{
  "num_hidden_layers": 8,
  "hidden_size": 448,
  "n_experts": 16,
  "experts_per_token": 1,
  "d_expert": 416,
  "d_shared_expert": 0,
  "hidden_act": "geglu",
  "moe_layers": [2, 3, 4, 5, 6, 7],
  "router_score": "sigmoid",
  "normalize_top_k": false,
  "routed_scale": 2.0,
  "balance_loss": 0.00238,
  "balance_bias": true,
  "scale_expert_input": true,
  "init_std_router": 0.0163,
  "lr_router": 0.00114,
  "vocab_size": 31518,
  "norm": "rmsnorm",
  "norm_eps": 1e-05,
  "tie_word_embeddings": "early",
  "optimizer": "adamw",
  "learning_rate": 0.000703,
  "beta1": 0.9,
  "beta2": 0.99,
  "batch_tokens": [65536, 131072, 196608],
  "max_seq_len": 1024,
  "train_tokens": 577700000,
  "max_steps": 4605,
  "dataset": "wikipedia_en"
}
Below are experts of layer 3 (counted from 0) of a mixture-of-experts language model. Rows are named router (the router's row for the expert), gate (a neuron's input weights, with its number), up (a neuron's input weights, with its number) and show model dimensions 224-335. Each number is 128 + 24 x the weight over its row's rms, rounded and kept within 0 to 255. Numbers have three digits each.
After each expert's rows: "gets" lists some tokens that make up at least twice as much of what it gets as of all text. This comes from a sample of Wikipedia text that the model never trained on. Tokens count by the router's weight.

# expert 14
router:096135120160128116133100064104138123150163151109140109130152100128115093178142105124122097111116122092105100086122100127136132143164165130118102140178092120102139123104117120099117121093131085093086179137152162078096149105109129127143139136106139141136149117096117108108127118144130133145142197135122139108182092114126117155098157140112
gate1:133180149136130141139119128142140154111170126110132127116140168161128117133185097152096129133119101132137144145116153105116134110141075151159111159160105142094182125097138126138098109138098124121099161102085140082152123157136112155147130147111126117139125171126148127128089107118125123153118160104131136124164100137174115195116114148158
up1:118100122098154148106133135087100127147149182139131166139109105064139125156107127161146137113143144146134147131143115151134112102125171127113142154139152126130072131175130118100127144110136137162135138142161120118151128146116106139110165115125120102130138141108152162128133155138125080108131119160151128189085113125087155109176099128126
gate2:093112133123114127139076090107114125097158141111090144099163140113135100113106110138141106141106099088124156121109141107145122146086156134169120123161165098136153129142154109094117122160148120112103107106139111124110141125102145165115161149145087104130129134136135152115106142173107130114152146117111105157127152104134144103106130119137
up2:128092134163137135155105139137135170158142113133130102174122087106120163147144095127153104127140105132094115113137123154131152112106123126172125108129094111135148113168098089123151164137115074145107147155103141110121125130113168130107108118118115151155127119153140158182116153106128110172150126122146151143118066116151087110193192142100
gets: " the", ",", " in", " University", "The", " of"

# expert 7
router:137126142102121133090113145123148136175136164145121135156174132152139059185119114064123110127128161108097101131108109109157088175143117135118102139157130100149169148061169151118127135156120086130104112090144159084110136149158112152122182158094146138164168137129137105113115115125159058111144115137115156152144099178129152112156137111118
gate1:124182089137115142110106063185136123132118065102189110142129130117151131128153133146179136095144083155126113144114131088095099128145123114129156122109121093158146129147112152137151129115126148129127095149170123096139071158132105133135132136126137118147048099125102136088135103128167141140133143140125128100119130116146132107171128104180
up1:123124120089159161135144136158164143140137118107144088092087163128105097130152117113104112157108113158163173148110114107144088104110125108157127133148116159141141080122133151103135099140097143126097155131158157121136115106126119119121144114176104136112108113173131116140170125129131210153131100148133115130119144138096077137160186122150
gate2:115153133136146167141120131117149090150124097138120152146113101125114115133133119109149125131105135107091109107104116128139143119082152085099090120119159158141138133135161127122118128112168077114132169110123159106164093127121103153171152147138124096103102162075117157133107158125128094177150153101131103153164129113119119162168113124135
up2:095123152136093149137120184112110115156113155120114150103088125131103097130114128138129117104171130083130123096131089120175139105138141112110144144128196119104125131107108090125104126158133125144084143102113105139128131181121107167097149133100130155118139125163168138153126118142113098156126155128134146144111102144066134119186098151143
gets: "'s", " ", "us", "ia", "os", "ic"

# expert 12
router:126122105108129101126124122082107111120127141116114141124103108137138084137133111143102121112150102118137088131106121147138109112104153135106079134120089124112145158118095171145077143125110105097123115092123163082093107118120142134114145103108114137105108139087104105127121125143109096144148158134127080163126117142124129140126122157163
gate0:107134143132107155164110112115131124139128126097125116121125187172136152111143118139102151151138137103131169092151157109125130147121122116152106130150157134157110149095089186136154137138147103094082123127143125125129146147084148147139136119131122133113178122099133138141109174125199123159147174093144122179118154114130114125146101102088
up0:105116099144105110091100170126106175173143133073136162168127093112102105165113150090124083127138068127131119176131128066136107105150168137137153149144155138100118128123101108136121116141137150114145121155122165120117125101126119109098114129129163136103114104186126151159158144115094121126120059111167139125149128115132112150104153102153
gate1:143135114131134154139091113129126120104150112115162173153136170117121150137149130129115164139115141143169143133093143120166149109161105174106119116122154098126094146123146143136157110122073143138109145139117122111120143125114141164120129122134149123168110176105133095122124128120096115171116147083136127155161165104125146156153085118129
up1:153106134137129129097166135098115099135099161145138125115101117134151093144112106084126096098080147134140137132136103135127113111152129142128126139188111123149156153118147128098168150170130132119130192096117130137136147125169135114140141135132111154108092102149108128145166139136152149146124119151156107104123092113148128123055132117151
gets: "|", " he", " was", " He", "-", " his"

# expert 10
router:115100152087129071175148138106146135160138147110108150095109206109116156133121133185154171129118128172143165112136123120128097129105125097112099152095140156124129132114155163162108134106130089154137135118144146086093109099130142126134135183152150146111125137131065136165130132144160111134142115149116138178105103132139170117130099144132
gate0:140173096112120146154133153095121128140114126099158171145108130135131106176123138134164129121134123128109079155125121129109071105129128147121146153189096163133139136142136134107155096127094137117140097174112145116130074152143088087063127119084098115155160169130106162116143147121139133138160134125134093155137131138120120104149090130120
up0:095153114162138158141148133111101083186123102133123164119159082134131128172130154140154105142139123161114123130142127104110128093106114143098139110151122156163168157140154170103138111103130116110139132151117119116130115139175153078080096166075106128158188136100132122119146142139119107124116162133128090131135102139139124095126094106138
gate1:162133121131157158146140128145136127099130157116142132087122152112136140128134153093141149109145124119111105121124092089130114099140134117130131073151160108124119100111106123098128122129144139138131097122139076133114084113162138132121150076088134141115148119147110107106163118165092119122095155161091137177183112185077146121141096104126
up1:123111135136101111154142130114114143142141136141088087156114102121147135134126119107141093096125165138086100111152110162081137117076120108131178180113110145118146115111137175108068119149127115079156129126134124131129132091163131126116143112104149112118124148095134133136104151141143126124174149115065124103120126106111179131118134160137
gets: " the", " first", " second", " own", " based", " new"

# expert 15
router:124083126145117144139123139120139125120178160144166131098121072076088064121137068088110119130092148144106139178114116119123163124112104144104117127121152191132114149144152188146122140140094084162135147136128117105137082184153123101160151107133131130189122139118134118167158153111130139143139104171156133104137146127167154099150141129133
gate1:123147137177153149109128093126189126123183127112110116135131083131152114164131105134178169093108105181162130133111095108123130144118130166150120122116107157130115135128139129126132144112136130167110112151066115106136113081155132132098162104084094122113124193157130141113124120124092128137172111122144119114118164112098094131130174194112
up1:145117138182146146159159105189143097128132122092158115115109127117151117098094107125103106121117183120119110129146099119107142114096109135124094134129155121131090155170161162134135121105126091110097136129133129126161139117118138138131107110174130128182138159127098150120162149098142112121168121079125119128111146096143145160105092137168
gate2:122145126102103113134138126133084087127120162158100099119126117102161063163118146139147119155163145154121143131122169097142137135166168151122133086147115141139156114102087173141135164119143137129066152131133130119115141161122107120137164131135095139151115128131161110145102142143102116157102135124135135098116129120115121099142149128129
up2:057156095138180121112125127150142133128107171127155141116147100122102086067102134126111164124138175147128146136135126117143106105099099098161104126135138114123089147157110150105110144121145102125130143092122133123156171106138136093147066152141159177123123103133105142110132111086125146119122152151083126124107162160159144130113069105092
gets: " and", ",", " but", " more", " other", " all"

# expert 8
router:116116145139126110103070129111130166153099170102146116117134115112089126154176149148108135108148115154144101135103119087145108136105104127126133133117146127060171103093139204133104154143136125141093116135122139083098099134140135145157174110114113146099154140125114139133146163175152089090136084133135139140148175135114109153121127118102
gate0:099145113119131117123149062139120099144096114091112088117159126109118109142142127077118116134133123089122140139088104090120175086122087111113135145129095140140119137117152142138092143124088129111109177154115140122126132117117162116132083173141120085169124144111108128093104161141136132129124141099102117169131115133092097146146140140148
up0:134089138152149128115103129126172165135152151099093116107111130079111155113128129136106150081128092137148111091086108139116115128080164078120128172158138108137077127130125120141148121120156144171118145122095160119153105119150148155108115057147117096151119125142137141105115129095119111102157139124129111104138160153096121159129144174086
gate1:118094106140096161129129120097141112134161118089137176132128105107101136168164119143130133137135138147121150097079119109117092125081154117132086141104176106155130181106175123050135117148134110193125123150153097110109117159102166115138155124105156087139110111106110107146129154123127148122144121127104115110138125053125141102108102131139
up1:158165147120082131109158130160107113149104129105133127118124163145147141144093144147123103089084115084175093125179125150109121089115137116118112112103132095134156068107144148095154101168126157122126124127110131122132131110148140185097120131119149136143141115069106106135114133117150110132132120142120131087134109106147132118117142072123
gets: " ", ",", " In", " the", "In", " September"

# expert 1
router:115151115146123123135116110147133170108144115118180159153125094137082114116200114126107122106113129116144100114100061125127147098116147113112084068095156159131180129123084122116125135140093113129085122114127110101105133105120127126124132160096175115114168143126081170105148128124088125131152105146120143124122121145158134147179121154136
gate1:079073131102153125143112162151113126111142143157125134105138096102143137111141086118084137128151118171156149130162114162107095203071099097163150162154128145126163152140133196143128110125116101099170166121089122111155134115083088109167089155126141097126140130110108130149156138164120107137102165100145122145138098142157091105117116150163
up1:085089102095135125116078153154116141108125102130113174101114111115172127116136129097094126115145115159183137150128103150116090130111139111147157136134147121143134142118113141155132111125096100131126151152120104128162121140085118109215096116113111075107129133088106128153134114134122100121076148133100153135190147124166142084129114140128
gate2:098108104156104153128138095123083159129107127104128084151151089143134150124143113155092123129112134117153177113169110124143158102165141163138121137149133105145128132097110110071126128144127132166114164093129102131137160169106115096115135144155136112159148141146102063155066135134114095166101115138144154096145104103138113117118148174186
up2:142112134128157107124079134144126141113134131131143151117089128130103137144150156149093130121162147134103156168133190156093131163129127133155144102132124146129127092146104163160175192143136144102143097133155106146129145140164109146126163089109143144143148127148141138144139120140150119134171137129122134163145189163121096128069144111131
gets: " and", ",", " music", " English", " government", " German"

# expert 0
router:099113104151130120129129131120116139156093129112142119123133121155083081127195114096144162119129125131097104130101129092140127112100136087140084168170167174116117113143101172124140146109112088128103082104123129112128132138129145132131152164101125124148126125146101137131135147129093130118118171154082134093131143153157109113101152126158
gate1:157139146188108105092058132145109147111078134139177118114121095094136129137087131120160142126143118144116079124174154139145104136152092142126116115109110127110153135175161122147116131210097153111139112134149148132190114106173175099101130132130121158115176164107128091111149140161116086125115102153078126191153118137137151156102104096100
up1:145122122191132086142138131126088192142118147097172075140124115100150100139143149104116140138168148122131140143167158093099123136120049128126104129120154165082143148120173116131103120154093130112093102085128124133126139114119146136129151153130187088114133143109162078120096107133140145124117095114084129198148140121094204155103080108079
gate2:140107142132119103117098119153107103142126165128114112101148149149120092203082095121127127163111153119127147098131116109147115102129161135194128134134126107120121114122139110150119107123125153150123160105129119135145138129146170134111117116114119126110161126109080083108121130121109089128147101110122108126128144157120113095126114152185
up2:119144130143155127140096127119104132160128119136139102140140128146125132156074104129134104116113131114130101111125125157117116159138141122101135124136126112188155136113135067106107134138148107150124133087112105128133133094192114106110119119153143122080121145137116102123116104042131094165145106142157117084157121118151139132109156095139
gets: " to", " for", " of", " with", " on", " in"

# expert 13
router:158146123130130124150101114134134155120129148158164149111160133124107117126163084132162134105141132121140097116110121136112136138113145116146138080105092140096132138119150191098097171147109092140083126162126109104116129127145133106120168116060167134129153126101114161140143124123127115108108123111090119126144165119141167142147127096092
gate1:162097144125129184175114111087110128150177090146162161131143127122121112127150078164094106131142108159178093129120202134158117135102122119165142152174158147169135167136147152143134138120177125143108096121155122102136126174092131129137126139106119155154102107136071094146141087122145119136143113148149144123122120106122134127121146145072
up1:115098141131144112187151138125148116142120095119173129112141143125154099080130118164101130164121112087129132148132164098110098103132108124148093142100111106112137161119097117163170149121143206166144154093130140121124115116139143121159112147138109149114131168109109151110135124118118127078123122129117123151126131132154115132132142146101
gate2:147094116184092099104142160157117132139111161119139102108216108123128108125161139080185133114084164114165129112118081111122128075196148113119099095139151161108142131159078128149144139100172134124126089148141141100133134117094157101105154152133145141145156169186105106126130127110073150101103137161092113160123137133171154110168138096114
up2:148114106117143132153133136154116140127146167146171147135147090192118128124148154131155125093071124144141105136135074123125073061161113107137121108125136135098138134132133145139126101101142134143127054135176078124119132124107124153113154138132159122168120122212091120152138156130132127116180113098098128092129117142157120166165158126105
gets: ".\n\n", ".", "s", " him", "201", " them"